Below are experts of layer 9 (counted from 0) of a mixture-of-experts language model. Rows are named router (the router's row for the expert), gate (a neuron's input weights, with its number), up (a neuron's input weights, with its number) and show model dimensions 0-111. Each number is 200 + 30 x the weight over its row's rms, rounded and kept within 0 to 999.
After each expert's rows: "mostly gets" lists some tokens that are sent to it at least half of the time. This comes from a sample of Wikipedia text that the model never trained on.

# expert 17
router,234,207,167,233,209,199,226,205,182,257,184,213,197,161,211,201,265,159,159,226,195,154,213,183,161,196,230,191,199,231,217,142,240,207,196,199,180,183,191,195,170,188,259,191,175,238,130,203,186,238,193,194,155,216,201,204,204,206,179,197,173,111,186,169,259,182,173,178,243,219,251,157,201,244,227,256,123,196,229,203,227,170,198,238,182,204,210,182,218,236,195,198,182,179,176,189,243,242,249,217,254,220,236,150,200,203,226,181,251,208,269,180
gate0,216,190,206,215,200,243,194,229,189,193,171,160,189,268,206,218,235,150,223,148,235,230,169,207,186,198,211,183,171,211,241,256,205,212,222,216,232,220,186,243,182,193,196,229,197,139,256,209,236,181,234,223,169,237,195,176,135,193,167,240,240,153,260,193,145,239,203,201,167,161,177,175,180,198,187,232,225,209,230,237,204,211,201,167,191,157,194,239,173,257,167,269,182,162,229,197,197,198,146,177,118,168,196,206,189,178,191,220,175,229,188,212
up0,189,225,177,184,162,170,202,142,179,233,201,225,195,180,193,212,199,206,209,237,182,207,217,208,214,222,193,213,195,176,185,204,158,171,205,188,169,203,213,181,204,274,198,131,169,170,188,200,160,223,215,138,206,201,218,213,253,168,172,185,239,247,194,236,156,233,199,218,134,230,211,200,190,235,283,216,196,192,160,148,201,230,213,173,190,204,220,197,220,144,181,196,227,239,186,187,163,203,167,228,269,200,192,200,258,230,158,192,204,188,211,169
gate1,167,128,133,200,208,147,183,217,186,206,224,180,214,228,216,206,236,230,222,212,253,226,214,180,234,186,287,195,218,212,211,226,211,192,204,197,191,259,218,228,152,182,193,200,159,192,213,196,219,204,202,215,176,195,207,222,245,177,209,235,259,191,166,172,193,234,224,158,204,171,236,227,217,170,195,231,185,217,231,173,150,184,224,192,239,255,165,205,153,211,225,216,185,180,166,200,206,192,191,201,183,203,195,169,225,224,159,205,188,181,223,182
up1,286,210,245,226,175,242,202,152,186,207,166,213,256,169,230,207,152,223,182,184,170,216,208,203,189,170,184,176,183,177,183,174,252,223,237,266,165,218,177,205,182,221,154,125,150,248,199,191,204,221,183,197,200,187,273,163,171,115,235,232,153,176,182,270,199,185,189,199,241,192,190,162,226,196,228,177,231,210,229,204,247,203,173,228,190,239,201,189,207,226,260,191,211,206,185,196,195,175,129,198,200,186,233,186,202,182,217,186,232,175,211,219
mostly gets: " top", " Top", " Grand", " land", " Battle", "\n "

# expert 24
router,247,214,180,229,216,207,152,158,181,254,217,223,234,185,149,148,182,183,178,153,216,210,212,206,204,223,228,163,223,214,201,166,218,225,190,156,204,227,254,232,189,199,188,185,176,192,189,194,229,237,199,184,181,200,202,195,223,204,230,185,195,173,223,188,253,204,220,143,227,165,202,183,181,214,215,218,226,156,184,166,150,200,213,277,197,162,197,189,230,202,195,229,198,228,243,209,216,155,256,192,255,211,193,165,203,235,195,229,197,190,231,231
gate0,217,176,199,234,210,233,236,163,193,202,176,192,160,144,250,235,195,152,195,163,208,183,215,178,230,210,200,179,181,123,246,201,155,199,224,200,178,169,231,217,133,167,204,175,215,219,162,211,168,244,236,207,214,247,201,254,215,189,173,190,233,208,174,177,201,163,220,194,206,211,231,173,228,210,235,222,199,176,191,226,187,174,205,171,190,222,226,210,160,216,203,169,205,186,194,155,165,188,162,211,230,200,190,200,154,166,222,208,236,179,178,252
up0,237,218,197,201,138,239,231,155,176,197,224,213,186,107,238,182,174,216,189,203,209,136,204,186,207,170,195,219,207,173,204,193,139,198,192,254,235,201,176,173,210,192,208,236,189,234,155,219,238,209,160,237,172,183,207,182,206,248,183,169,229,190,171,213,199,176,204,171,171,206,204,231,223,192,229,173,203,162,205,223,193,128,151,221,204,183,210,133,144,193,221,224,175,193,177,215,175,158,151,256,187,168,208,158,234,221,210,238,185,206,191,178
gate1,186,235,192,191,182,149,196,263,222,187,209,195,193,168,177,247,209,169,151,211,228,232,222,208,199,217,177,196,203,171,237,229,195,171,191,215,166,218,231,132,170,173,229,165,192,227,182,115,199,211,247,167,237,132,187,148,173,225,193,223,256,199,153,269,126,185,211,229,201,204,268,193,160,215,199,175,212,233,166,206,208,215,168,146,197,254,195,197,152,197,143,129,177,177,214,183,141,208,191,169,166,241,145,179,200,207,195,221,240,178,185,255
up1,177,211,212,190,207,201,194,180,204,207,196,210,184,214,264,230,211,206,214,188,210,151,189,200,222,173,182,229,187,201,221,179,193,192,146,186,161,214,204,247,191,240,177,241,205,175,244,214,206,161,160,185,168,193,237,200,144,190,185,170,195,232,158,157,224,219,151,225,200,215,177,241,236,265,249,234,140,269,231,198,206,146,226,196,185,216,174,221,197,195,218,160,202,240,199,200,186,232,153,185,185,219,221,217,136,198,187,192,194,234,174,218
mostly gets: " four", " five", " seven", " few", " one", " six"

# expert 20
router,228,195,189,224,190,257,196,179,133,203,164,198,218,220,198,197,198,251,222,224,197,205,147,200,202,182,177,159,185,175,216,206,248,234,217,205,205,239,161,187,231,164,175,228,192,180,196,198,183,193,211,165,196,196,231,184,128,188,170,163,176,212,174,211,239,132,157,223,175,188,200,194,186,211,214,129,190,157,231,232,166,186,201,192,264,225,227,186,199,156,152,171,212,140,251,167,203,216,185,172,223,205,261,239,264,172,208,186,104,183,266,198
gate0,197,220,166,223,232,224,188,188,267,212,189,212,212,187,240,184,227,169,172,213,232,172,226,208,184,246,216,248,213,226,254,163,211,200,196,190,184,187,232,230,162,251,206,195,206,186,204,208,201,170,217,159,143,171,215,179,193,173,208,210,202,208,179,219,172,259,193,177,213,120,196,172,229,234,193,217,182,181,126,190,167,202,160,244,223,144,235,241,202,208,228,186,213,247,148,236,175,150,218,190,223,202,213,249,210,188,162,254,226,225,163,143
up0,227,195,132,190,205,209,230,208,175,211,196,195,136,220,221,202,189,202,212,269,203,210,160,161,248,174,178,174,229,164,216,221,177,152,222,202,131,262,168,228,182,206,282,209,208,196,151,238,192,231,193,143,262,185,170,222,177,237,227,252,148,217,192,239,236,230,228,252,176,210,240,200,214,200,199,165,207,175,256,170,107,170,176,216,249,228,184,238,239,229,243,223,171,217,178,176,137,251,258,198,181,197,198,213,182,208,248,184,176,195,158,212
gate1,183,211,207,116,239,196,180,140,234,230,188,238,172,167,257,224,227,247,238,173,144,228,197,172,195,211,161,210,206,197,166,122,202,193,186,203,223,177,176,236,206,186,237,213,172,208,217,195,221,184,151,200,185,147,188,225,199,224,205,163,288,216,210,196,172,206,203,171,183,159,189,210,207,203,179,246,210,223,192,266,190,197,236,150,212,220,197,251,233,211,175,269,207,187,221,224,193,169,233,207,168,166,252,179,172,208,198,222,178,211,169,203
up1,225,197,205,207,180,183,245,144,162,217,207,261,188,168,207,221,204,218,187,156,123,156,182,174,195,225,172,219,217,174,206,206,206,182,146,222,195,239,171,233,187,188,214,180,186,247,207,211,180,208,163,144,194,158,202,216,191,280,164,165,242,217,185,232,215,153,203,216,211,148,197,183,158,220,269,232,214,206,193,192,230,202,168,156,268,204,212,222,208,265,188,248,197,184,188,203,199,144,214,213,239,175,271,193,145,234,210,232,178,191,203,198
mostly gets: " John", " Robert", " James", " Michael", " William", " Daniel"

# expert 16
router,212,254,176,130,200,153,198,277,213,143,191,196,204,185,201,223,199,201,209,179,198,209,220,192,246,225,174,206,202,167,161,129,162,221,204,212,238,210,206,215,209,185,196,185,227,274,191,202,254,159,205,122,147,204,199,241,234,187,175,180,183,162,194,189,251,195,213,212,167,272,208,184,245,216,152,204,250,206,174,242,186,191,204,232,194,145,179,194,198,190,185,209,177,236,194,213,262,183,212,224,167,204,201,222,184,138,200,149,191,216,157,233
gate0,192,261,187,229,246,196,195,272,237,175,196,222,197,194,198,204,226,259,215,220,179,240,195,189,252,193,216,172,183,211,211,228,235,200,176,218,213,225,227,215,210,202,213,183,217,171,261,198,225,180,183,162,227,264,247,147,205,201,166,257,212,251,226,204,220,225,218,239,220,222,191,259,210,157,220,122,190,200,195,158,187,233,197,218,144,158,249,215,194,208,196,215,146,177,231,183,175,206,213,133,234,224,210,195,201,202,213,228,173,200,179,185
up0,205,261,252,190,238,178,221,195,274,202,160,170,222,234,201,217,229,226,247,202,254,254,201,199,206,220,228,149,201,206,198,212,191,201,187,220,167,193,217,176,262,186,148,156,204,205,209,237,208,204,173,210,206,212,138,222,224,213,172,211,209,189,208,193,147,178,177,189,195,194,202,244,216,200,202,224,180,202,183,190,197,216,215,202,190,228,252,231,182,136,197,200,142,195,226,241,206,143,171,180,174,176,171,196,263,248,185,260,206,207,179,196
gate1,187,259,213,154,217,207,153,193,224,194,205,122,191,224,216,169,175,182,243,180,196,234,182,193,234,197,208,189,166,209,222,227,223,157,225,154,164,157,205,235,176,195,166,139,174,196,228,160,211,186,208,242,222,214,144,215,151,217,210,224,248,149,202,199,193,201,243,214,209,208,203,213,187,178,177,213,189,227,204,179,207,136,193,232,212,185,192,189,229,202,208,170,194,227,262,169,205,184,196,164,192,171,185,184,200,226,233,143,175,214,196,189
up1,199,192,230,194,212,166,238,226,208,219,169,154,267,191,170,216,235,219,185,161,169,258,164,219,232,219,164,173,211,209,188,195,179,205,208,181,162,202,194,168,201,212,205,190,159,247,207,176,240,237,162,173,200,185,196,197,170,212,224,176,231,203,167,224,187,204,211,195,215,181,226,216,188,198,186,190,205,109,191,186,195,201,199,175,158,185,231,210,244,229,163,233,212,244,193,202,193,198,141,216,196,230,176,266,236,114,245,197,210,172,189,227
mostly gets: " can", " make", "ro", " pro", " rather", "-m"

# expert 12
router,211,236,243,169,189,173,212,229,171,186,175,223,172,212,167,207,232,183,189,201,235,191,228,230,235,222,262,180,143,200,200,222,207,174,236,173,250,215,203,239,217,194,250,222,235,215,210,258,200,210,216,199,187,211,214,182,180,207,194,241,187,218,163,187,185,171,266,275,161,247,201,191,200,174,180,139,180,184,176,217,179,264,220,222,167,197,209,163,242,171,222,214,221,232,175,213,196,219,165,235,218,207,163,259,200,169,174,253,204,205,154,253
gate0,180,220,164,221,226,175,169,183,253,167,180,238,183,201,218,209,150,197,176,240,194,216,197,223,105,172,220,218,184,269,212,176,206,123,177,224,230,132,195,230,200,264,232,204,191,195,145,202,148,242,199,186,222,213,221,231,224,225,173,188,223,177,179,199,200,221,214,153,199,190,185,195,167,221,193,185,256,173,172,234,204,153,214,193,253,266,191,217,175,166,158,249,185,219,207,204,243,198,228,230,245,186,223,259,189,166,149,190,273,194,206,193
up0,153,186,202,209,183,219,216,226,193,205,183,203,167,222,220,232,193,217,262,154,224,237,177,248,222,221,241,212,193,245,188,186,165,166,166,215,151,186,218,208,212,221,222,181,192,184,185,207,183,199,197,197,177,193,217,228,171,217,233,218,219,234,202,200,242,219,173,177,214,180,186,234,222,206,168,149,269,259,219,187,203,234,167,191,234,217,188,191,210,86,164,212,196,181,175,148,184,214,181,196,174,231,188,211,201,174,209,224,201,181,227,224
gate1,202,192,179,230,179,161,228,165,236,208,154,200,206,206,202,191,218,274,168,194,148,186,200,202,224,276,186,203,214,176,201,194,125,189,195,225,225,152,174,165,210,237,202,143,219,207,251,188,216,186,237,206,211,246,148,182,207,164,220,206,168,175,204,144,204,201,199,207,179,206,220,153,239,203,205,186,225,206,195,191,164,193,273,157,180,202,211,254,213,182,210,233,222,214,193,155,214,195,206,232,171,183,230,279,172,163,183,204,248,200,251,162
up1,227,244,222,195,250,236,206,220,144,167,230,231,162,217,221,195,182,178,258,195,246,181,161,181,188,154,228,173,216,156,204,179,207,197,221,191,202,211,187,221,244,188,220,230,181,162,118,276,156,214,171,182,178,190,246,218,148,271,250,141,186,206,187,215,151,186,202,185,221,213,209,198,177,190,244,224,185,153,209,220,162,220,155,238,233,181,210,167,219,219,183,204,172,177,182,208,206,216,236,188,188,193,193,183,201,176,169,246,205,179,197,215
mostly gets: " and", "),", "\",", " but", " including", " or"

# expert 23
router,199,184,200,234,175,206,225,216,159,235,240,216,131,166,193,188,215,185,153,175,175,225,250,196,158,226,229,242,257,217,191,218,285,164,125,236,174,228,231,228,192,165,185,198,213,243,208,194,184,164,221,248,189,195,196,173,220,185,171,197,185,221,239,184,202,186,181,173,183,192,242,209,152,229,223,254,244,208,179,209,207,201,218,167,187,180,212,177,233,166,194,152,211,191,216,115,169,176,169,213,245,254,201,217,207,233,202,241,159,182,224,195
gate0,246,150,247,194,202,190,202,145,183,200,221,211,184,216,176,170,213,151,170,204,229,184,240,215,144,222,194,240,142,179,225,208,220,219,200,145,184,259,263,143,212,215,178,221,222,194,139,200,184,212,206,151,194,189,218,202,157,184,219,215,186,156,200,157,195,163,202,184,229,217,223,255,218,234,256,210,193,218,203,222,241,218,113,215,159,154,176,194,191,228,189,162,216,170,190,143,195,190,308,179,247,225,171,201,254,175,215,232,187,142,175,243
up0,231,252,204,185,209,192,201,192,195,240,185,204,162,189,171,156,168,177,211,186,250,170,213,194,191,228,197,216,182,165,194,159,189,246,220,234,194,231,234,154,243,212,216,237,246,172,131,203,174,242,245,151,167,172,200,224,196,226,209,166,261,140,215,154,254,199,203,251,220,224,233,205,228,232,213,172,177,199,227,167,215,228,178,232,170,202,203,212,162,200,237,155,179,199,238,209,239,243,205,207,234,231,191,189,178,216,179,176,205,173,174,260
gate1,164,192,162,192,157,181,184,203,222,210,182,219,172,245,232,175,183,223,183,173,192,190,197,201,160,229,212,212,254,185,176,238,190,204,256,176,203,164,189,239,206,238,210,189,239,179,233,231,163,195,185,156,164,186,183,140,145,213,219,212,213,204,201,164,182,208,226,191,207,218,199,211,214,205,179,229,198,247,186,148,217,197,183,207,249,147,204,125,211,193,205,201,254,226,254,164,181,183,175,194,214,173,199,268,191,188,166,249,212,175,173,192
up1,240,221,188,227,162,181,161,227,199,187,178,116,184,162,204,189,176,185,203,200,179,263,183,150,187,205,177,184,206,206,210,221,220,176,274,278,185,203,147,173,261,235,271,197,145,146,203,171,226,201,173,133,213,205,199,202,201,204,202,204,155,216,246,199,213,224,203,170,234,215,206,177,190,215,147,171,224,250,208,210,204,226,220,217,233,181,222,165,215,218,223,228,216,161,225,157,221,172,260,205,183,213,234,194,230,181,201,214,195,223,214,162
mostly gets: " Democratic", " Department", " Republican", " Party", " Institute", " Health"

# expert 22
router,206,180,151,206,210,193,189,207,156,193,217,191,227,268,199,175,133,216,175,210,243,182,214,192,231,185,182,184,192,169,196,219,198,237,246,204,258,205,197,161,204,240,250,220,188,175,195,216,201,243,212,171,311,224,177,185,185,163,229,174,202,204,205,214,190,238,249,207,217,184,214,186,232,168,213,213,178,182,205,183,231,197,207,163,215,140,192,200,223,205,219,200,222,221,198,188,162,184,207,206,214,184,92,230,165,140,236,245,233,188,183,226
gate0,222,188,168,190,245,266,175,185,211,165,201,193,220,251,191,205,191,171,205,197,237,173,216,199,188,232,130,228,207,218,223,131,227,164,193,222,184,197,221,167,185,218,237,191,183,205,220,179,178,202,176,199,208,204,138,162,229,257,221,184,168,220,222,171,288,242,188,252,185,154,226,152,252,185,214,218,221,209,222,195,215,255,233,197,197,183,189,181,231,204,242,243,193,233,246,203,147,167,205,214,231,215,161,205,141,126,260,251,231,152,186,203
up0,197,207,254,161,207,206,177,242,188,200,255,238,185,189,221,176,190,247,283,163,192,234,153,225,193,127,250,203,210,235,172,241,224,219,193,232,247,236,188,180,238,210,215,215,230,260,196,234,228,151,216,176,210,195,177,221,206,180,179,179,186,127,202,208,207,178,199,162,223,211,186,241,215,168,233,186,217,221,215,148,212,182,188,198,227,130,187,244,196,213,200,220,157,191,198,221,187,192,214,249,254,145,200,148,227,234,167,190,237,239,198,160
gate1,194,191,114,211,222,237,204,215,235,199,164,163,248,169,195,214,198,209,149,166,192,200,170,148,203,225,191,201,205,208,171,230,259,209,212,222,161,248,194,220,218,195,224,110,162,203,213,218,237,154,205,191,168,210,199,234,189,197,183,173,209,196,207,154,200,156,202,277,209,178,216,176,210,140,207,204,207,182,211,252,225,179,197,215,208,176,203,212,205,183,193,187,195,202,176,130,173,136,188,166,177,199,169,202,203,159,258,212,178,153,235,209
up1,209,136,140,196,203,238,181,165,187,189,163,167,232,251,156,170,228,218,160,213,180,197,144,205,236,162,189,222,216,199,232,165,244,222,214,187,187,184,201,142,218,148,218,181,239,166,195,250,208,232,218,187,210,171,186,213,187,221,214,246,254,224,225,182,211,166,242,149,187,162,203,202,204,216,224,198,214,143,140,195,194,163,197,205,191,200,212,254,221,204,216,182,220,151,237,270,193,243,183,226,177,233,216,190,235,187,176,222,215,205,194,174
mostly gets: " because", " where", " However,", " about", " when", " but"

# expert 0
router,230,204,241,236,172,231,177,199,150,255,254,216,162,155,258,231,178,225,240,186,161,166,132,190,161,157,179,194,209,212,212,191,188,180,209,212,197,219,156,216,159,219,175,182,217,196,201,181,174,153,199,271,174,222,227,189,189,220,186,171,165,231,236,195,242,241,213,222,196,146,214,220,193,238,240,175,177,257,212,231,216,209,135,214,192,238,168,190,236,252,220,180,199,171,178,187,177,172,194,206,239,251,248,222,199,245,194,199,144,196,225,189
gate0,153,165,174,156,189,193,169,199,192,228,188,151,221,227,207,178,202,170,267,233,198,188,212,190,226,232,206,156,255,208,170,186,224,195,225,206,196,192,181,214,214,202,263,188,245,192,208,188,187,215,223,202,165,238,188,200,233,119,183,209,188,242,198,216,166,203,215,208,206,193,214,212,191,142,257,249,198,178,205,232,226,219,233,240,199,170,209,195,217,212,250,211,172,185,203,217,172,243,197,201,189,226,190,234,150,201,253,212,172,224,196,215
up0,195,200,193,168,203,192,217,230,172,224,257,136,174,176,183,154,217,193,168,221,186,219,170,213,201,202,226,189,230,273,160,235,280,143,195,194,257,217,202,231,174,207,205,211,227,193,155,202,187,193,182,205,207,206,203,217,195,218,223,167,208,130,236,195,156,184,204,177,206,179,161,213,178,184,238,213,219,235,179,152,207,226,199,219,149,227,217,197,200,277,212,208,211,189,140,152,234,255,191,210,170,229,217,212,150,159,200,228,170,210,187,152
gate1,245,223,199,234,163,173,169,189,233,211,208,179,221,164,227,157,197,237,138,224,199,201,179,224,193,213,197,200,222,216,163,157,219,153,232,206,188,203,220,242,162,169,221,179,176,227,172,223,215,174,235,201,159,192,197,224,252,272,227,214,224,241,196,202,203,139,226,143,221,222,226,209,177,228,194,192,205,191,217,258,240,223,237,195,165,185,218,187,230,188,171,237,189,181,187,199,222,213,138,198,167,211,192,159,179,187,229,148,146,248,243,152
up1,155,204,167,185,256,222,232,191,187,193,188,227,170,215,196,178,200,199,182,223,192,219,221,181,173,182,248,177,230,230,96,232,220,216,181,202,156,214,206,243,211,193,224,193,155,173,273,220,222,180,209,171,176,182,209,194,200,174,178,189,185,147,178,185,238,195,211,225,139,214,159,172,207,190,200,278,191,188,203,205,232,189,244,190,213,282,214,208,233,203,231,156,232,173,228,133,195,219,235,227,194,184,221,204,173,197,161,237,181,184,143,250
mostly gets: " University", " Racing", " Washington", " Boston", " Brown", " FC"

# expert 15
router,220,184,241,200,194,202,229,205,180,198,248,219,185,152,239,172,213,239,226,215,175,227,169,146,229,180,217,246,220,181,188,209,200,143,189,203,159,208,161,183,237,134,191,214,204,171,224,186,197,202,148,198,156,236,186,172,210,232,206,231,149,206,157,225,226,180,198,227,166,214,220,184,187,234,222,176,261,142,172,179,203,226,170,198,170,257,212,236,139,229,222,204,153,169,153,166,203,216,265,194,223,145,246,176,194,180,183,230,178,185,248,227
gate0,157,176,222,164,146,224,206,215,204,154,161,185,230,212,161,180,202,188,127,197,188,218,261,231,181,220,190,195,204,228,219,191,158,172,181,184,176,280,179,246,220,177,202,225,243,199,177,221,206,163,226,211,201,216,250,163,144,183,158,207,243,245,180,159,190,254,146,197,246,203,205,235,79,195,199,193,174,196,230,221,205,223,184,232,208,148,176,259,197,176,205,218,197,184,176,239,180,194,151,222,156,184,192,191,247,206,184,209,181,188,131,202
up0,228,250,198,204,147,215,165,173,257,169,160,202,210,222,226,195,160,214,199,224,169,199,145,208,219,249,240,205,209,181,252,156,186,227,215,126,220,221,190,281,179,208,232,206,149,229,178,288,176,183,156,167,176,223,190,241,224,201,152,165,261,206,193,212,160,229,202,156,232,149,232,165,174,199,182,230,198,171,236,222,221,194,226,210,209,167,218,252,230,179,216,222,210,186,210,212,195,238,147,180,227,176,191,182,209,179,183,283,265,229,252,189
gate1,199,193,233,170,235,238,203,303,241,219,189,178,187,217,139,225,224,213,230,195,189,181,208,182,162,192,217,177,234,172,200,168,182,237,204,160,184,215,210,203,190,248,245,216,247,239,186,250,165,162,226,146,147,212,133,241,192,186,230,263,245,219,177,129,127,212,214,160,204,159,195,155,201,211,223,191,190,213,160,161,220,216,285,144,206,211,268,196,180,221,178,188,241,252,203,222,245,166,162,212,221,264,204,217,269,200,175,197,217,177,206,178
up1,187,165,199,172,203,209,209,225,205,237,243,171,220,215,158,202,206,203,232,194,224,213,207,168,199,161,147,201,181,239,233,183,136,239,199,198,215,122,181,161,216,206,238,193,201,229,172,225,195,220,199,204,235,204,179,180,145,132,173,259,201,202,167,216,207,207,256,193,153,194,201,200,178,170,203,191,177,196,220,192,208,132,186,189,222,174,148,234,248,228,216,159,151,178,142,230,241,177,204,195,199,204,176,250,169,246,202,218,196,162,184,196
mostly gets: "ă", "á", "ó", "ú", " Carlos", " d'"

# expert 28
router,174,166,211,192,240,229,152,205,193,185,198,159,212,207,252,218,199,229,185,183,177,164,193,230,171,154,208,198,226,187,194,233,191,221,169,199,195,202,164,222,201,201,194,235,218,184,238,242,179,209,191,188,113,181,227,183,164,202,232,189,199,182,240,193,199,221,179,193,241,248,162,172,135,193,163,187,210,177,131,193,155,216,203,168,222,228,215,267,167,187,241,224,189,209,208,187,203,197,181,196,170,230,203,224,233,201,212,195,181,183,153,153
gate0,158,175,208,211,183,201,164,194,185,162,157,224,212,181,198,244,195,186,204,250,204,247,202,209,160,179,198,186,202,231,264,220,193,157,235,165,191,154,196,218,228,215,234,191,235,167,218,144,212,134,190,136,175,238,252,190,180,215,206,232,213,201,254,166,185,246,165,276,221,210,162,174,217,165,297,158,216,217,269,220,167,199,189,176,240,219,185,214,196,172,200,219,207,178,234,220,243,213,161,259,197,225,201,193,190,181,214,151,147,240,258,157
up0,223,180,159,240,225,161,221,218,208,188,154,166,191,217,174,165,239,195,181,170,131,194,219,220,199,239,196,201,171,182,180,171,130,226,213,206,185,181,202,226,252,247,207,190,170,175,198,262,223,170,208,244,228,205,221,239,160,176,254,174,192,196,245,234,202,209,176,211,216,139,195,231,171,250,204,228,167,172,223,200,164,234,197,233,186,127,232,182,255,148,181,236,179,191,170,218,196,199,211,191,221,137,177,202,190,191,212,173,221,169,266,244
gate1,239,211,206,226,149,230,145,208,176,190,211,127,228,213,195,133,182,204,165,179,182,236,228,221,211,253,222,220,173,169,174,200,216,179,175,165,204,196,222,210,224,207,164,192,206,187,208,165,164,137,216,193,192,224,187,165,144,151,199,231,203,186,188,189,252,222,259,219,192,214,184,179,181,186,205,188,205,189,204,231,257,176,135,282,208,204,183,137,192,209,156,209,193,188,171,191,195,247,191,233,239,251,182,228,257,118,230,180,203,176,181,136
up1,151,166,154,196,172,170,197,166,222,195,192,243,212,219,225,187,139,188,227,170,240,177,193,190,222,193,168,202,215,177,189,143,198,152,191,172,209,178,216,238,203,206,223,229,184,181,224,198,236,210,206,205,199,139,226,183,182,168,181,206,157,167,206,211,240,184,162,251,157,164,194,179,190,167,212,252,187,263,209,236,193,175,218,195,189,220,223,185,260,124,243,186,185,174,165,126,165,202,230,194,198,237,220,171,215,236,171,214,251,202,154,223
mostly gets: "\\", " Kh", " sub", " al", " $\\", " Arab"

# expert 25
router,204,243,184,164,225,201,182,226,287,215,205,150,190,167,291,211,186,178,191,251,187,220,203,212,247,225,217,182,184,281,237,259,175,158,214,181,187,188,241,246,201,193,213,233,190,175,150,179,145,237,241,235,136,189,223,251,226,165,172,171,203,193,223,194,154,224,207,222,205,211,218,266,208,160,217,171,211,193,208,165,209,236,275,150,188,172,167,263,178,167,183,164,179,203,197,241,222,200,202,214,232,164,193,267,162,159,190,213,214,228,188,199
gate0,212,216,158,180,181,192,171,205,192,208,184,180,235,234,243,258,195,170,212,234,212,218,205,223,190,157,236,207,214,148,156,193,223,263,215,207,227,191,234,154,203,197,171,196,233,150,199,251,162,241,196,212,239,214,227,205,181,183,196,157,223,211,158,289,200,186,140,216,187,199,231,200,170,223,219,128,192,210,226,130,178,251,204,236,271,176,209,216,166,213,225,218,197,175,161,235,156,196,219,207,194,210,184,188,202,208,191,222,176,185,147,235
up0,201,202,224,203,231,186,262,234,183,151,168,206,219,206,155,175,214,219,197,154,209,183,262,207,187,211,215,253,193,209,225,209,170,221,179,162,184,212,252,198,194,180,214,210,204,261,197,232,158,199,231,239,197,199,144,263,225,219,197,221,191,190,203,152,170,208,200,170,175,210,189,205,209,103,176,241,259,199,140,239,250,145,196,219,187,208,200,175,250,191,188,183,158,199,184,199,270,198,140,217,195,218,155,248,222,226,181,200,237,209,230,209
gate1,260,183,188,225,169,178,212,164,199,198,191,226,188,177,179,219,157,141,230,142,199,158,174,161,204,222,200,235,156,217,165,174,231,183,181,266,207,200,258,193,204,207,190,185,216,186,150,155,174,194,251,248,189,211,198,194,212,222,168,156,167,170,243,190,239,164,181,164,199,240,234,181,197,241,255,236,165,268,236,198,190,245,139,204,166,210,265,181,240,262,185,185,184,259,242,187,196,203,215,183,233,154,254,197,222,220,229,172,177,228,233,242
up1,226,210,193,201,213,210,234,153,227,215,164,183,189,189,192,242,140,154,228,181,205,139,151,186,276,210,211,172,188,207,176,175,200,144,241,228,179,222,218,195,202,238,223,193,184,204,130,191,173,191,274,231,138,235,244,242,248,222,215,144,216,166,226,222,145,199,240,183,234,195,256,204,174,214,182,202,179,186,237,222,178,191,177,201,162,214,230,245,164,140,215,151,226,211,214,201,195,194,216,250,247,186,207,231,230,195,211,172,159,210,231,206
mostly gets: " been", " had", " has", " would", " they", " who"

# expert 1
router,229,223,214,232,220,159,272,190,190,233,175,169,188,182,214,223,181,150,232,160,216,213,269,247,225,252,232,178,192,251,224,190,159,170,279,149,209,182,226,186,196,223,216,163,246,236,189,213,217,218,226,270,252,187,232,184,211,181,173,182,217,226,175,225,197,173,231,209,203,175,170,258,201,159,205,210,218,258,218,170,209,227,213,214,222,218,192,180,294,192,195,246,226,220,218,209,198,221,202,255,204,209,206,183,223,174,187,203,201,197,191,202
gate0,214,222,195,226,207,207,188,231,170,210,172,191,163,171,182,124,214,203,160,120,185,143,199,167,227,164,211,184,251,191,194,219,225,177,204,217,213,182,203,237,182,173,169,195,168,229,170,228,183,238,222,173,188,208,188,181,195,188,206,252,258,247,216,167,220,125,204,174,223,187,197,184,181,183,196,213,241,166,208,213,221,211,231,185,252,159,190,199,235,173,213,229,196,209,211,134,224,198,227,216,215,236,178,205,201,216,183,256,150,214,205,268
up0,219,172,200,194,150,256,169,199,152,251,190,247,185,218,148,228,194,223,203,139,198,170,173,141,235,196,227,202,228,176,182,210,250,184,197,225,185,236,188,179,205,201,205,234,215,185,187,235,182,169,217,140,201,248,253,144,156,177,180,247,256,206,210,237,187,178,152,205,215,221,167,210,166,189,218,191,190,209,186,205,178,188,231,209,242,245,248,156,207,137,227,162,206,144,201,167,182,278,185,240,183,208,183,178,207,225,157,247,193,190,192,246
gate1,249,192,182,182,153,174,243,184,240,192,144,210,176,227,184,179,169,217,156,225,222,236,210,163,177,169,180,192,217,225,229,248,198,204,153,168,166,218,217,213,168,157,164,194,264,243,204,198,235,227,208,252,179,211,214,229,204,197,224,226,224,213,239,175,168,195,228,181,164,233,219,228,203,226,178,251,215,252,117,167,240,243,184,181,204,222,238,225,240,239,225,168,246,204,192,228,204,240,177,176,202,173,227,245,191,173,215,257,194,239,183,144
up1,213,182,181,193,164,214,229,213,156,197,195,221,214,268,207,189,229,140,173,195,209,191,200,155,168,139,216,180,247,217,236,269,211,265,234,227,191,217,206,175,222,165,228,207,226,190,210,193,259,213,206,212,200,188,137,205,191,216,241,171,193,258,244,182,223,208,219,106,156,212,285,201,216,197,208,231,210,250,124,217,177,193,209,225,249,192,217,231,220,186,163,178,227,164,205,189,219,224,199,181,229,183,153,203,230,211,197,195,160,198,213,185
mostly gets: " years", " days", " School,", " City,", " California,", " year,"